{
  "num_hidden_layers": 14,
  "hidden_size": 160,
  "n_experts": 64,
  "experts_per_token": 3,
  "d_expert": 192,
  "d_shared_expert": 0,
  "hidden_act": "squared_relu",
  "moe_layers": [0, 1, 2, 3, 4, 5, 6, 7, 8, 9, 10, 11, 12, 13],
  "n_empty_slots": 32,
  "router_score": "softmax",
  "normalize_top_k": true,
  "routed_scale": 1.73,
  "balance_loss": 0.000298,
  "balance_bias": true,
  "router_z_loss": 0.001,
  "init_std_router": 0.0096,
  "lr_router": 0.000524,
  "vocab_size": 6066,
  "norm": "rmsnorm",
  "norm_eps": 1e-06,
  "tie_word_embeddings": false,
  "optimizer": "soap_variant",
  "learning_rate": 0.0103,
  "beta1": 0.95,
  "beta2": 0.99,
  "batch_tokens": 262144,
  "max_seq_len": 512,
  "train_tokens": 780600000,
  "max_steps": 2978,
  "dataset": "wikipedia_en"
}
Below are experts of layer 8 (counted from 0) of a mixture-of-experts language model. Rows are named router (the router's row for the expert), up (a neuron's input weights, with its number) and show model dimensions 120-159. Each number is 128 + 24 x the weight over its row's rms, rounded and kept within 0 to 255. Numbers have three digits each.
Before each expert's rows: a language model's description of what the expert responds to. This comes from a sample of Wikipedia text that the model never trained on.

# expert 9
Ordinal and position adjectives. Adjectives of order, rank or position after the or a, such as first, second, top, main, next, former, final, north.
router:118118106138117095129101127175123132160135116114175098120131125153103121115118111151099174133165154120125107092126113100
up0:146095094141107124136114133097096102208161129122120136174122124133120143125108130146092141093142099114103058151144125141
up1:095128106145154127129111158106139120145136125162151116106125182116140129163162073154141136162106126124104104124123121168
up2:112081155115147118165137143116090098132148143159149126124145132146140138087110141123151205157126131135092117119087101149
up3:122129114149118128129118153147121142193136153149142179140110117114171127107119177112131151128133153162115138128128127078
up4:151126094161112102108144170110158097171164140171163139088128116081119110119130162118133143124132110163143146151166146115
up5:122128138131105110083088161108139122058118114093148127133168137141150117221141121110150163121115152109112107111133101120
up6:129104100142126089122127173124093100100116147102093151099138112175124095131137113128138156160169144120147114145169079142
up7:132115117136152128090102146133072099152142122081124131104082170161178089171138142104100156128127139137127147124131105139
up8:126136125153135124089117120144109132197154095135128134110174099128140117185155149116121148117145082119107137131120116087
up9:118140130114110120173125135182119118166105133119165154133138144178081151125167140129160124127155163167115148090155112162
up10:129085090122094159125131154141166133122127116129124098134156140119137137106138125138183089159136108159122113108184142158
up11:144123119094123113128109163138114096162105125115115096110121151154065113140115097144117137172140130146136127132160102104
up12:130130115113137163097112143136153143165142145149102132125133126097119120143153162123096196142124129167121148150112141140
up13:130130133139106134145101117147082118166135112108116129141160144129152151132072154140118135102141180156135134113098136139
up14:185162096131108146088129096140132105157143064098130111168105109088134137099116160093100161155137132112128107134134145102
up15:141093107142174121107153131106162164136102089150120105094141132100138173119146142141110151132091150149137094168144114097
up16:134134112102118148078104154091165131102119133140112080128159107111100129112116154116113139127157113095104136122159099167
up17:093103092128133144132085115124151063126128088113152120147149158049161137097124111132100159137137140126112113117066124106
up18:127129128140139138096128164152149157137149116123128158101096173165116129140159143164107106154129159125124118104141133111
up19:140122145145118081122108141115120124150137139168132067130113108137166109144176131150093106098143137104114129107135148111
up20:141154133160151145141106127143140121150097103119143133108120092167135133118177133109151148136106107145148133134108118088
up21:138110108147104104111134129126116101116102080131147107140158146141106174110127082155103107134122160104135110133141147149
up22:170089115142112124092124161136102108128171151123101092159155114161084132132132113106098109129167111122084143140143134131

# expert 24
Stem-starting prefixes. Word-initial stems and prefixes like pro, re, pre, cont, con, dep, and inner ro/ou pieces, e.g. App-ro-ach, Art n-ou-veau.
router:098160100158087129139103117125173135169139104121172097115133119148119133095108127122109138159108144118120136095137063132
up0:140116109103101116148116115146161151170130136142153067130146169109167166123113142091131095117131125161103111104126104131
up1:048116106120110171134118139123153121145131145130125101149119118119127112096141140114147117111104129102141107102136069149
up2:152110126172130105158121102148132128103126088120126159088133137126144134059123099081117109139124153118102121118170128101
up3:120141106148124099093106126157179073122112123132109118126156152119134148155114163090143117128130129130139153147126112141
up4:114133108133093151160152119082101088077156096098086147134137117119139084118112140131133168121108139083125115135135105116
up5:140087145109137159129160128106159133122104112151156104139142123114095159091167118123118158121112102113120123134158111153
up6:136086132164158125136116114120157132130175119144133076150140123134054139078112097113136138140165120123136107145088071098
up7:127130124151125125163104119103150105108106087072176114107152144155138175120109123166101111143083155115141116167122082090
up8:155126122101078058099126143120114143169128133154115115124148124148124155100130155142162107156104157132114134104130168155
up9:126127166161141132154124141096135109147124100120090141084159161124130129115133141119101125152144116153116192115147086125
up10:086145131114119113112126139133158116146130150173160088075115126156118182169087126123109117118119121124138136131116077101
up11:092102102140115105115084099101120093154160111118120114126079091165109138113127132163092135137081169091135149112132135116
up12:124133140149197158129101062143141118138094118110147118099131125113170115116123119140165092153115104115122134144113130137
up13:147148126195128166128132114172141118129126108172148129097111115109097179122133140134119143184153095099152123090106148117
up14:093160159122158163146158103109152159123130157152115092102138072114179170126113135128093124143131184087126120132111132141
up15:144135102144133137111140162131158121161115110062148135170144124161119089097139111148122120139124125138158145132154112151
up16:100117147091101127171104131105099136134167098133111134109119130110161130134155119127110188144095165076134120111136146103
up17:135168102158132112132146092155113085157167151152120118116169133077112157108130132139106161130098088128121153135074127158
up18:136118109118149100123125120146137128092170085129163114109164115120131087155147129107127120090109139175163154106119093117
up19:085130120167143135157108160072130111138122102146143097138149135131077071123142129151150132117121136122120086108119127144
up20:083148128080133157125092116150137119139117129188137108155132097117126112115122136151076112114129143154125106099157092123
up21:142106106107111156143128129113109127128108139111115138149151109103087177076166115118126127137109078092124102124152142142
up22:119136140152124128060111127126089135163135120162156116144139130118110147139135104126141160097103136122070142146085080104

# expert 60
Digits in numbers. Digit pieces inside numbers, years, ISBNs, standards codes and table statistics, e.g. 87, 2027, 16876, 24.
router:080141106122100090168111113127127144150141118117128123105173122162126096070097138111108142164139127140140129097132124113
up0:123142144157136148116122100168128137111147169127171122123085140109125136187122146132117137130165135159135102091137108090
up1:101170093130124149112119150135112126150130115130134135129175133129152137126143159109120130107122098153124115135086109141
up2:114125129093151121124137137136113102094193102161089135092120095129135135124146126123122113152132131146112126149067124161
up3:110117157114176129117127172113134119117094128127104135128101107176140145096116105117108155125161109113163093157125130094
up4:109115094126174129112121106143106118163098140128186146111138127132109134146092090077121155146099134140108117086131079142
up5:136196108136083114102146144122139124156152122127117138129147161097137149111077105124182127121166111142126122120131122143
up6:098096113122158130140124120091152120129167113108123098139130126134129134171149127125132181090133153152164111108156096138
up7:126142119120164122131070142130125120132115158125104116128178130103129177122108147111130095145168121089145162161121108147
up8:166127112102119105117121137103145146178105135148122169138142099206146144074148107122117151116113153137115106169116081126
up9:122137142109101118115147139132136117128155180096099173118126127126141156131113124105098143147105166145135161091116144117
up10:165114141145138123114126106123111105130175176143131103126131157107123160154089140120130101130122089110117126159075152138
up11:081131159127165112134163146153159101139089092110100134151137088105142103125121117141111085134089122102091159096133097159
up12:118098153136140158125131077107088071147146108118162113128131182122110155122117158136140148132144091130178097154115108169
up13:087165150172107161128138150160091171138144154130121138111107144100123116165121135129134111109124133136143110117108136125
up14:135092159142140125134114115075128111109158134098151143108092121095108123131144099165117140106148121163137177116148124125
up15:114157166081128110166137112127132143107181138133180139094125150112136095135070120155141164128171083145126115140145161143
up16:149093136109096139152128125115118123133070114121169086130100146099133148107121095124141138154128118145117173106138133140
up17:119139098108138124136131126159099123119173098138107140086117153144115149073163101173129143100150100077126160106143157112
up18:119192109117134098148127083092119110126141108130150161090106132105123157133103136100140117072129122105159170133120104139
up19:101117114127124115132143145159097094111168136102113165157131083110186087170157121136126119157084145097149203111106116103
up20:116144127145098152167124101136139115108099125158142124128176095105138100098083143146155117141083154169110131082122110130
up21:123155091118159104161159117112080122120135140118143119181119136150173115120126133117128164152117138119127141123146137159
up22:125140149086134129153136134133136134126150100112121161112156136154108092130142080110153128130146115161112140159123120118

# expert 33
Units and table separators. Units, symbols and pipe separators after numbers in infoboxes and tables, such as sq mi, km, °, %, –present.
router:142137110131096106138118126123140133138160103113134087111142125149116102079117126129120157147091146124126118139117089094
up0:132140125088111080106132165150128148155167124163148127073147125068147145135112099105122117166106156098138163124099093129
up1:118084120097083104113132180118124136187128135132159135104121101150111156095117131126140130105119133108099138198120103127
up2:139123149143103139089135110071100110104131107145081132137151097126131149134135133122135115169097091151141098147159132143
up3:131142161103131163105090139145178095121167161127172143147102110144095130097101134107138125116095137129104099109080105119
up4:125100098132121159128189102172119123140117114079120125104130120141078152108083122095146119163113182133138137107154128109
up5:143143123099120117181121147115163105135152138121118121117129084111167162137135154066163127124111176113127162073108101125
up6:133112095121158118164164102096080072143141146169116069154132097135116117153069180150141145152124107113158089092124127110
up7:098146132098123147133140124123104113108112160121099179128101141099112106121149126146081099110137152118138103120096100128
up8:138111111160147127152127126116166098129145167124109120141122143148088133167097118145162146115102117107100125083103083128
up9:132146092150096096137109162150126140095116140144162144125089115139163135069164116128116165110124117146160135067103073095
up10:141149130127086138101146110135089115078124138122119099134114152139081130109116127085141085158104143102138133120133149075
up11:069135129107132094132124070149103094133127114132101162090161155175136084130115169109095134141147132108134135103107151147
up12:110134134119083138113167118122143153144123075124084104135174123121130111115142169123135109155099145117120151116135127117
up13:184174131145140119132126111155111144140135131132139053103120123120116122144127149113135197153131115127113155127110113114
up14:151164107110139112135156141143178108110117113133103126154140088172098141109134149091084087127109106188146122140092149126
up15:104127094141101116156149130162145124130153094130155149149066154131110162105116171103115117143112140158152135156142134152
up16:186135128134164127123149144103161127103124111188137148137138142156103156110122142093107141110128122096136113104137098142
up17:160116110142081107136177080120138161140131092134104166113159071140147142125129143149149115127139115116107113113172080091
up18:180099147127113153175089093154117082109138144143119139138104136126122166123162146118111097157066117135105152149132110135
up19:157124094100146114114124132099117116109125129134119074108131135120170152064133132140138139127120137124102155113130132093
up20:162099083104144134081091112120117094125134107168168102127123118151122058157120153136156145126113136119184102122120101130
up21:148124115121114155102168121101119174161134136100122073099134110132107121103165153075105135114100106149147113096131123121
up22:147106100128095138114078163134093091143149121138148139160127122150123161136100089134112139179098152157128125120131165089

# expert 50
Adjective and participle endings. Suffixes finishing adjectives or participles in argumentative prose, e.g. inconsistent, dissatisfied, negative, exposed, often before to, with or and.
router:121150086146091098170108118154160146132167128095144116125136081150102099112113142155107131184149123125114137133153118122
up0:151176132141160107119158135157170153152138163140154122120077103128093110132112137141110122109107156164170116168144131102
up1:122150112095115163133086106127121195155137163146167156107115121125090136144137094132147113148114126112109162136158122130
up2:107099131121168159149123122133135114157144116119124123141144125115094142119137140103133058111169126157096112113113148156
up3:127103125160076130112113111090127131112166146097145105139099095123162102122112115106124146114119170131143160155124121102
up4:144109120130151117108080149096161189119105140128122106127141121122134136122138115162152122111171088169134099148106119138
up5:174160106149146122090092152151137139101122140120119138144108120123124133116148147115143146115136123164125111155108136129
up6:164136093161116168137139126139122109117123136142135102100131106141129162167090147141125170111125159120124101116066129128
up7:082146108123148117166159129125132107127137111111113166115137108143124122138141137132115142119128108139109126167164093082
up8:117127112140137104134139147102124150122150143116153128131124076136133109120125148158078101133144118131104121169097115109
up9:142077102118106099175101116148125112109132152128112162137146132141103112152147156162116151129127114170103097096113141104
up10:129148143122067142150077112143151153141105145132130119094137144100107077131143119155124108155139143122179134144099146170
up11:153174118137147117068088125117152098140151170104170123125102085146073170126165105134108088170109113107142162114128150099
up12:105126111123115127124162118148135165171143119115161135142118112084123203120144115121129092111111140136140143111127105138
up13:101153124169132138113122102182123097145104164093126141096149143145098119114160153159100091123093134139123136131140138109
up14:128090129112089132116120138108166135140100148109149124171115124145133104117132106134103197144144132138058130128143155124
up15:111137108116089122126121092106130086114098173110157100101136136137136157168150095111130099115118123144102127143174145129
up16:083106151138149152129090076119145129118140115069133137135146118145101162152155126144140175188179163108161140171132099134
up17:144163117100134089132106100103122157118153170125131116123131154142142111119135141124099129134124126137121154107143152107
up18:144134135107142115130151114118187084170124142120129097180142117130125118138118140149096142092131165112124097114129144122
up19:169141065122137134136095133139116097125161128106098104128108135164107164078143169157164142121157151094138134133158123146
up20:133156108154131104128135100172130150119149148131108131116117135142113130116104135123113170151106107140160114130089097146
up21:100116100155123123186102094124125149132146129157137108103127106105125146120129173112101119121174160127145145154142119153
up22:135130178108124149168136126122143131095130145139123094137120127127101108093133166146098103151142161148134137163164163085

# expert 40
First-name endings. Final vowel pieces of Spanish, Italian and other given names in sports rosters and results, before the surname: Jav|i, Enric|o, Rocí|o.
router:086167093139082116152106088151127180149134101120149075128182094129107108120097105124117119150166147116107126128119103106
up0:122104104163155117132120131140143145127140146123130142146162152126135144176119130145115161141127125096166093129122110176
up1:125102123099107074121162127120111129157129140104133123129126145134142145118138091143129126188150073120110121145100131117
up2:126141128119120123151100119118160140144132139108153110178132138126138153142088155129154117138125120134098082159102101181
up3:115098117106127137157116182145097095150133127114143137134113111133116121085153108110132137156139136121147111088151140114
up4:141162134154173156122145074148113104117145111154093108141115112145106130126106093149112142125117127131149051161158128125
up5:114139092145129176092173117169125157153117143104135126140165127150146157127136165158132146095153124127148099108103151139
up6:114122155090116117149145106137136170097122140102127146111112130124158155122094179135139121093098115119130077181110167130
up7:110127084114173146128120143118126160133094127119139164156124125194130115147108108140123106109098097107099099148155113139
up8:126125121147118149137155127132078096153081128095170127157125111116120126080091128117134112138155134102107158107144090144
up9:103149108157108159123111111125150130125090130137117132128174126159113156124141138138161151116122150163136151145108110172
up10:116140092147134075158147113091123165112102151116098115115107123098155126110132123158126155096081106150141139142162125101
up11:100141128134106105118130119137112189167120104162113090167169077113179120103138086095108077128143129114110095086126135140
up12:123134140167121132132127083117119127159087111176088083149147116142087156088094099148124125093091108148134148101126101139
up13:127143085083116124109091143092134167099085073104124095186137129149078099121130117115148121128117107111107114118101138148
up14:132128154152127147161127144119133162112164159114117134140106115177143141144126150127129120162076154122098162103094108143
up15:121146116164157121131126132144149157130113135112144132117119118085126121147105148128112091128115174164172149071100127115
up16:098143156098169137148120128091091113136107110110088131120183095125130118121110111101117125121144091089127120135119138153
up17:147142072156076143145111124099139136117091119103149131107121124116127087117134099095109091152132175092125111125169136165
up18:148100147115113084151130145137155092116131132108136130168168145115120083142117136118150093178095114091100134120127162082
up19:104134163098140129114107164125116147088086136127137129157094111161114103169133123120168083092094113157113118138096132132
up20:081143105133107103107140139101093111097142138088151144114165151119116103169139112110127109139149115127113152186139116168
up21:102142128121109157123128114158127151171128139141120135135162103108162112135121148139088144152151186164129179178130122109
up22:129141128102161120158150130097144171167115096143130142049175144112123130102088101096089090118121152087129116137146129131

# expert 30
English given names. Common English first names and initials before a surname, such as John, James, Robert, William, J., mostly in biographies and credits.
router:084161110154099094134108107172158193156176118116168119139149107136109121120104111098099131135172153103101148154152138092
up0:059110110152136114148133118121148112163154147127147168134150095105103128144125155152164109142126133074104117115109117108
up1:111108064101134125134129117109135130143077079189149090117137090125151121126151147163134150153149129164139136110128175118
up2:117131099103150121120143093167068090127124104136110115083142107130139131132098144102138097101131147083097154164134153118
up3:185110130106141160142144157118117117168124136098116101124141146138139121179122131138114148085153095167149061109114126140
up4:114095132157173117115142115116156158147151108121145147140115127159114158169080104127119118115121083144134086096136144115
up5:125195141167090103140127102132162123112164132130104155101148138108134143142166102112099139114118125114107144160131129113
up6:136105128148104147086078078128125137139094138154154190159148103093108143179124109098066131120158110136133168142114141111
up7:112145137184068153168133157128103098111146124117106113112091152169116134103141089139138151136095087110117138138168149118
up8:132139108137132107122167096137053215175124159095115110148165139167082110155100162115120140140132118103161106155116156115
up9:136127096196107095099111113132156113094171136112107173142100166113140111140068146111096169153136155118101152112111142122
up10:102108099075126095120103108140118113138171111132165116108114164139077140083066120156103134109131114083145146139098104116
up11:157123168137111123085118057139163169160111142141106117142108116096109130149113143129112093067144128095107167169137138152
up12:130149090164111135097117104119159140160154095139124140142142110132169153094102148161115141130146134103127126145145168089
up13:114099126115153125112146116136126090172083163140140133137132139145152116095106093115113093146105140126116108099130110143
up14:144114174140104163117106160148116137122106143127060159145142145132099118154133135113105075158125129123116113121088124144
up15:145137142144139107105089093091125155116140094100123098135114169149114112152145106128120129114134124145102099120083139091
up16:120144143157115133080133178181123147134141123129117097102141151118173107107144168104164176122098124118135148147102098090
up17:095127118192157112114122133151136162135193121135138149136141113103106132117159086142118129122115133117128117141065102099
up18:146128096134140120165116112133091124154116161100128146114144136081122132138151137133060136138101090102117125113123145183
up19:125155120153106141119128154164130142126134123120209100130084158132095131151163178123175164139115090104119139135077133164
up20:107139119070139152119151128110151154116130073135134132115124154112095145127123145087117162091086153116151146138112091113
up21:088106129145147126151094167150131164121169137135153161137118132105139119167105152161153125139110122172070081085137119081
up22:154153119135085136108153111112132116135154139113172147079126142142112158152179116103114143119110185095104187147090145147

# expert 1
Quantity determiners. Quantifiers and determiners before a noun or adjective, such as some, most, many, both, several, more, much, often after in or of.
router:138125097141129073162109126139136141145141124112156113121134125142116108116111112127115160156156134101090116122123076077
up0:122095109137131103113098134098162100105102148129146145156144106126124113114125092152111099140151099144122177146154106110
up1:072133140163155110133157163129122149135111117112149154129134098151135091072104072114150117111100148103102100181109144144
up2:167147114178142134154115132155117136112154154129126107147152102084158133106067128116148116156176134159112115122150109082
up3:138154112150067112138150124158106143168142151171138148111144142124083125110128167116129119131104131109132139148133073136
up4:145169102124102133172168133120078120120113094132086155112124078108165166101092177134141157111155152104174130138119052128
up5:137131100159134142128118148149167104147158148149138137138136061104124140167169114170104173128155141139099119095183142095
up6:117117090093129107093121127123077159152106135150126155118126109139119125125089128107106114154112128145162116146119115086
up7:097115133160096136098125110125124118115135153118166111124164184127092117127142115125110157123131140117120136096089123179
up8:115100111123107121157120131080123124153153111084123079124171109138101125111097142130153121119113170127143128090092144126
up9:089091082103143143066119104118123127151128144100089127137143119114169088145116116147129162119102105127100139174136138143
up10:171115074142145124088092120102137149133134167116162136128090148127126109100125152129108158158156156102109157135123141119
up11:128144146158121104126105118105123181126131132161103091203112076131150141104116140131167140127119129179090115167107115140
up12:111117047110119152145101125125147142150120180099112149154113107134148148077130137150134118149130145126091161130140125106
up13:084097109132164171103164123117143107125119157101148104110164132161111113138141123121156136142162084150130140147177150129
up14:142170140125131112140120155116102137129144097127166110136100101073172135097135145115087077145120141095128152138118096124
up15:136116103108124127136149102140123123102135159129136161105143096173144129107131114156134136138128124112147147090167059110
up16:145133135105111134190104096132124155124115163113168129134163191100129098158121153128155145151146152123115118083114155170
up17:127159116142164136116160171118157158122142096116126137139119104137151189141144141144111139114175173122143131140124089133
up18:133165179115190159130117120109101125147110153107154137127123121152127114158108140094141124142161129166170136102071097108
up19:129100137134106119162117146146106103136150133109123098126136139087143136164126139146136129156154122128141125118143137112
up20:156124125106164142166120119122085143134126139172161138130146128165145117117102116142119145120139085118119103143150112101
up21:125152137125156099131112108161137099136128116147144095133123138149139141172164093126139135138126135120143107130164124116
up22:157105145135142104148110123115107146167157139155107163118170117145161206149116083165135146125148121171142135129115144159

# expert 39
Year digit endings. Final digits of four-digit years after the leading 1 or 2, such as 2-014, 1-997, 2-021, plus words like census.
router:129177125119109137146109144160157150122131126131163132127164119126115110088155120114113130139128175134096133132126102092
up0:111168104116137154076117138142132120082126112144122144098151127082181118088183125097084156116136095131143142137101111138
up1:133151121119124091106102155155134115129127140118126116107133122104143179104146105081095119102173174185156124143121106100
up2:118128132133182130150112153110100177109117115103128095166117109179149114115081092105119157098128162152189131163153110123
up3:174176131111108133115090128113149134173129163155124116142180122128123079107120123135155114089130148163105140132128143147
up4:104122121144157133115094155154119121106156126115140166116072127144134146102156119145095122103141144077083103116130097109
up5:095103133152149109135146106100119105145091150093107127127148099113127107112122127104083122125115127139132143062133116136
up6:148130122125092125111105145088152108109133161152114137094135115101091128087112114136121124107140090086129145150116091126
up7:126183117127166122099108135123114105121159132100136082104110119154121144103131160173090110154135158112135127139112090108
up8:100125059147124158109088099130078112107135090099136130123120088095129152162136153126112112134146138152147151124097134135
up9:117127113098131146101147144129170165100187128140149133126128100144161157116109126103115118164126103096115146131097105130
up10:148129112132121124147126122141140124131122109129154158141162141085138114117140103146135088090126098127142125137126140117
up11:156110119124106127062155189098101133133169112120164099130120123133147131119136129141127128099179117129110123125119109181
up12:159140139151152096180139175126122136094114133141129146146127115092138104087124122101175132086093120137089140180104092097
up13:140107073123124124117106163141122143120134143107109136128138137152128123100129113128132172121102115090120107138123118127
up14:132158130126132100145113149101130127181116120169109145088129115149128128148118083108085137127151114119103117118176109131
up15:140136131144073161136132098142132143121138154119147148113125111105124139135127129126164127149114120148104099126146139128
up16:132106150133123143172128116142170110132104088098110119143104170134120153146159138091092148145094184132168140105088122120
up17:125159143140142156139119181133113137144157131182147134097113096103085155172121102099136139085123116173148119080081101113
up18:113157106123102127127156160150135153172155134177122106164128127113138108157114141114075126141107114105110122105166184085
up19:158121178151166168106138109110139144163152167151116095089124136099143093138106130139117109110155105153098113160146132134
up20:122099072133131133128119114122133107106137080077130129107152155122088147138085170089137121159127142108116125133109108093
up21:098167107075113170115112106134105122102124099133130108119104127146145132123097158133166109149113118113129098152104126120
up22:107105148136137145110124123153120157133124158095113125136114125131121131132108152142144129126133164158141128179156172129

# expert 61
Mid-word syllable pieces. Consonant or syllable pieces inside Latinate words, often after prefixes dis, un, ex, con, such as dis-amb-iguation, ex-ch-anges, un-opp-osed.
router:114157102135122105132094112132161135131137114101145122116137136155090115098143119174069176187115157134126162136166122115
up17:123109110129109158166124147139122131122161119143165133125113120110147129091128120167164119159111113102127152141112173150
up18:088136119120064093106117137129169111158120135092113142109194079128088129126082167160116179132094128139133133118118108099
up19:139108077121153125153128121134169157141123100138192084066089110132096139127111128125112107106114133142114140183157120171
up20:108146086107127142134121159123158102130135131085099136134152104094077119188103131141140179119071106135128134095154121102
up21:116100124134140117139154053116147117138115119117135101139113112128114113096155110126098140146123126173136137080152127156
up22:125155134124078117128105136117099145126132086110151132105098128113128086120145116167105138171131089151184140115107106085
up23:130150147116100133130105163122128113106135122141105149143140126163147144114136124114115085117092154142168143149137111065
up24:125149137131122157137146125140102116093111117129107165144134141132148141119122104146105153185143142133106176140100125114
up25:159153128118104166150113108155103116111111112153094128101080112106088095103136131128140108148110168145172109112127146195
up26:102152118152137113139107117129145074120102146114132135097121126123149158112138150176108164120142115119156105176165133156
up27:140184125158128166085117102182139127160165106151113184125107098144127120104116092148117159141090143171127161129072146140
up28:159124087141133145095126138131112150126129119101129138138121116144100095148142121172128168127097146106125150145122055147
up29:155132125161102143137112099136132123153104127162092127102135127133090150106148116109129141136118127142164141147140165074
up30:128131156150178118128173080154127152117131066139107158105125130120139130118134103141106108166152143114148158104122142100
up31:140158132110127123098119114175156166130118089140131114083114168170097138104141117198117157098119149178099167131147100085
up32:139141120145107113150144156135144150136088150179128135098135118170108101117124143162133146124087104110127174070144113125
up33:150150142136142136178115155105145134135102138145122106132130103119081108120113128167107129118124120132090135164119154129
up34:138114124094104130131126133095104131087113138148151115125115099105145121161153103116098178159113123132126134147148125104
up35:143138109111122094117116149124130134126102103149143119193097105138138088107117095115099174156108129170141128095146079105
up36:116125078150157117122115144137105109148164118115086083105148185132083082125099140150106130161118122105169180137134141140
up37:122165134148116106131078172114138165131160179163129123129159155193121150089133164145099120111126124122098173128141120157
up38:147120100145151119148133111151092132097138113114162143146133114131119140109147095143132155142193150144122115159145106116
up39:169148099114151112104112169088112093132102112130146106117114132088120121122133169174096118118104139175135076130131161119

# expert 51
Syllables after copulas. Word pieces like ra, a, re, f after is, was or un-, such as fund-ra-iser, port-ra-its, known, able to.
router:102159068112102116157089101136135153178132111117145086131148091162092141082113149150120132170159131120103125132156088102
up0:120161141128110104131127150127112134122122117129151076171140138138097132112097162144136128160109159130124092114161124112
up1:107147131142117102128114135113117158155129138145098135164139121100116142092125152127110175153163137082152104140153072127
up2:072114144131124098112116114142176156150150116141162129120109101149122120130120153187116140147097169143123114116134125098
up3:125162106142096111173071141107119105147113106135153110134143130147114115103105167157125104130166114168111125147137114112
up4:107123093118129147152075150158148116175117120123167110168158113145081102128119153129102121155141131153143104137135097126
up5:121191082150082141163091111108082111129143155082114158119134181143111142114126155162147139099128113177107149138089128117
up6:116145128122127079127119111114114112074094145071137141118167128184140116123110153141135124131129169140137140070110116159
up7:132107118101159117145151095101112078124143112122113087167141139134116135094104147154121110155119113072158129105126125106
up8:154156104173133105133079119126111141132116130114157118147120114112147149153110141107113110142089150124109107128137129104
up9:120138144168072166132090137101089115137121152150174141132119127137114131154149128136116110139129127148076129128113100152
up10:140140103164150105124117139098148190177106148109100094142145181162139097139132134110172139211129123145132090141124106097
up11:122179095132122138106087176095129141167133154119140102128142112163155108095116103165158120115110140147128108158134121105
up12:144134107143165090148089124097146113151142109142136123146142092164139168120148116171173152129098146153133151154153149142
up13:090128128138112158082120118108157105121138092084122131138134163135099079106130159124149173178152132136113139118136114120
up14:084177115116112132087090099102160168145107104116143090138083121137103127123126119152174122139144166158147144139090144146
up15:116092113104181124108163103098138110120173131138142120116134087065129125137084156066123158138161136159102143085109126100
up16:127082124122126130118076125113105155139095131105131149138181110103113128068135098192105084156121069116111131121178144140
up17:141176143151120131162125102105116125146111106145146137126130104206140108159137139145079133171135120159149157155150085097
up18:107154122085138129123109101115140080188151123143086121165107121088150134125139139135126109167134112124124161124129098103
up19:121131104135167175130139134079137147183182153168090149139150168104137138075109119112161102171129145160107138149159108128
up20:107074120131114170078135122180113146103132103092091094117110121121107171111116137140111105135094126116183127156140075116
up21:110154127142114100167140145145109112150164117114097098133165143129103136144072123160152159120152109158140110105143122125
up22:143142141120083141127138165116149125121072180118119067111146112134080179103156108118155133123165137105111147116135114158

# expert 36
Consonant pieces in names. Single consonant or short consonant-cluster pieces inside surnames and rare words, e.g. Tom-p-kins, Chim-p-anzee, Cum-m-ins, Esy-ll-t.
router:092130120159130100141111135153171179140123105123124129081126091143102085098114118147099141135132150111104108087161109129
up0:129119078156162140168103154097113120134087129141111124134141164123103125079110141109104119153138107111145115155140158142
up1:139130135117147121139080114132102158120126096136161121129111096113127149104168118099105151091127127104193132124160131110
up2:080149130135112126145126191112125087145144119085156127101140075163139126134117147115115108134096148135089101132114106187
up3:097127089145149069116104120113125147167128121151132124133124111120197116111141146152094123098107110141119145128136161130
up4:173164097120105141099115083138111140108087113163124133127177117131131104140110163116155138108145169100082086118159116144
up5:118125211117122108115116192106154151114131143135108197117127095135099166086134151138106107105152113125098151117131114128
up6:085115181138087118134127125169151206128100118132139089124109133143139130135123106119100072149115125098103131091092118100
up7:128117131106142122149137108072154108140122117120116113122119122152115117137147098091116131122110168118080128060107144135
up8:116171109102143152099095127177149157134119120132129134099079141180107107119101163110173137123125094112165160109133104145
up9:111119124146143160138079124139062118166090141130163132161094104139137135116151104149102128146137104130086088114141166141
up10:121119089156156121118131153122143121128144094101093117105151121099122139145126103146136104107127140115127073106132098162
up11:135127093135123140103175157156116121140081134153134161168134117071080166125138125149130121134115113159143107100145111164
up12:128133142147163161156144140166088145135100118144098146089096144126135073099111129108141095181087156113083133096175124122
up13:116157095129126169146115112124132120156093131117146150092124109145106164104134168165142116121101147094118134085169120159
up14:139153129102130162085117154104114171147113101135097115103154124078126080146117163126132128125104122143110157066165107132
up15:106127159131142134136122154145150118130079141134154120145099098152118138121116121153125165138129097169113127122081109111
up16:111140097097098130129128144138091128151118129117140145115125127134097170088112109156138144160091100099169151072136124134
up17:144098121157141157166132129102108137133152077094106132105135125086113141126113162162112137140122151131168093161121157153
up18:129119142117128082121133114145122098116104122142126182096151169105087104093090106112119104136117133164122145107127102141
up19:095104137121113128169135120092134135128089118124093149185125118079152137113154171151150149156141103114105134131123133101
up20:120107122120150117125151136124136177161132116126130098105108120126155116091151147126129168127115144126108136075139095152
up21:109147110152153110114122134108149152157123133116115118126140106114109126131136108143115122142141148146099128097120132135
up22:114132135169132135148142153164115123123128152158104100130136133113148138099113107153082140097140160128073158115113145103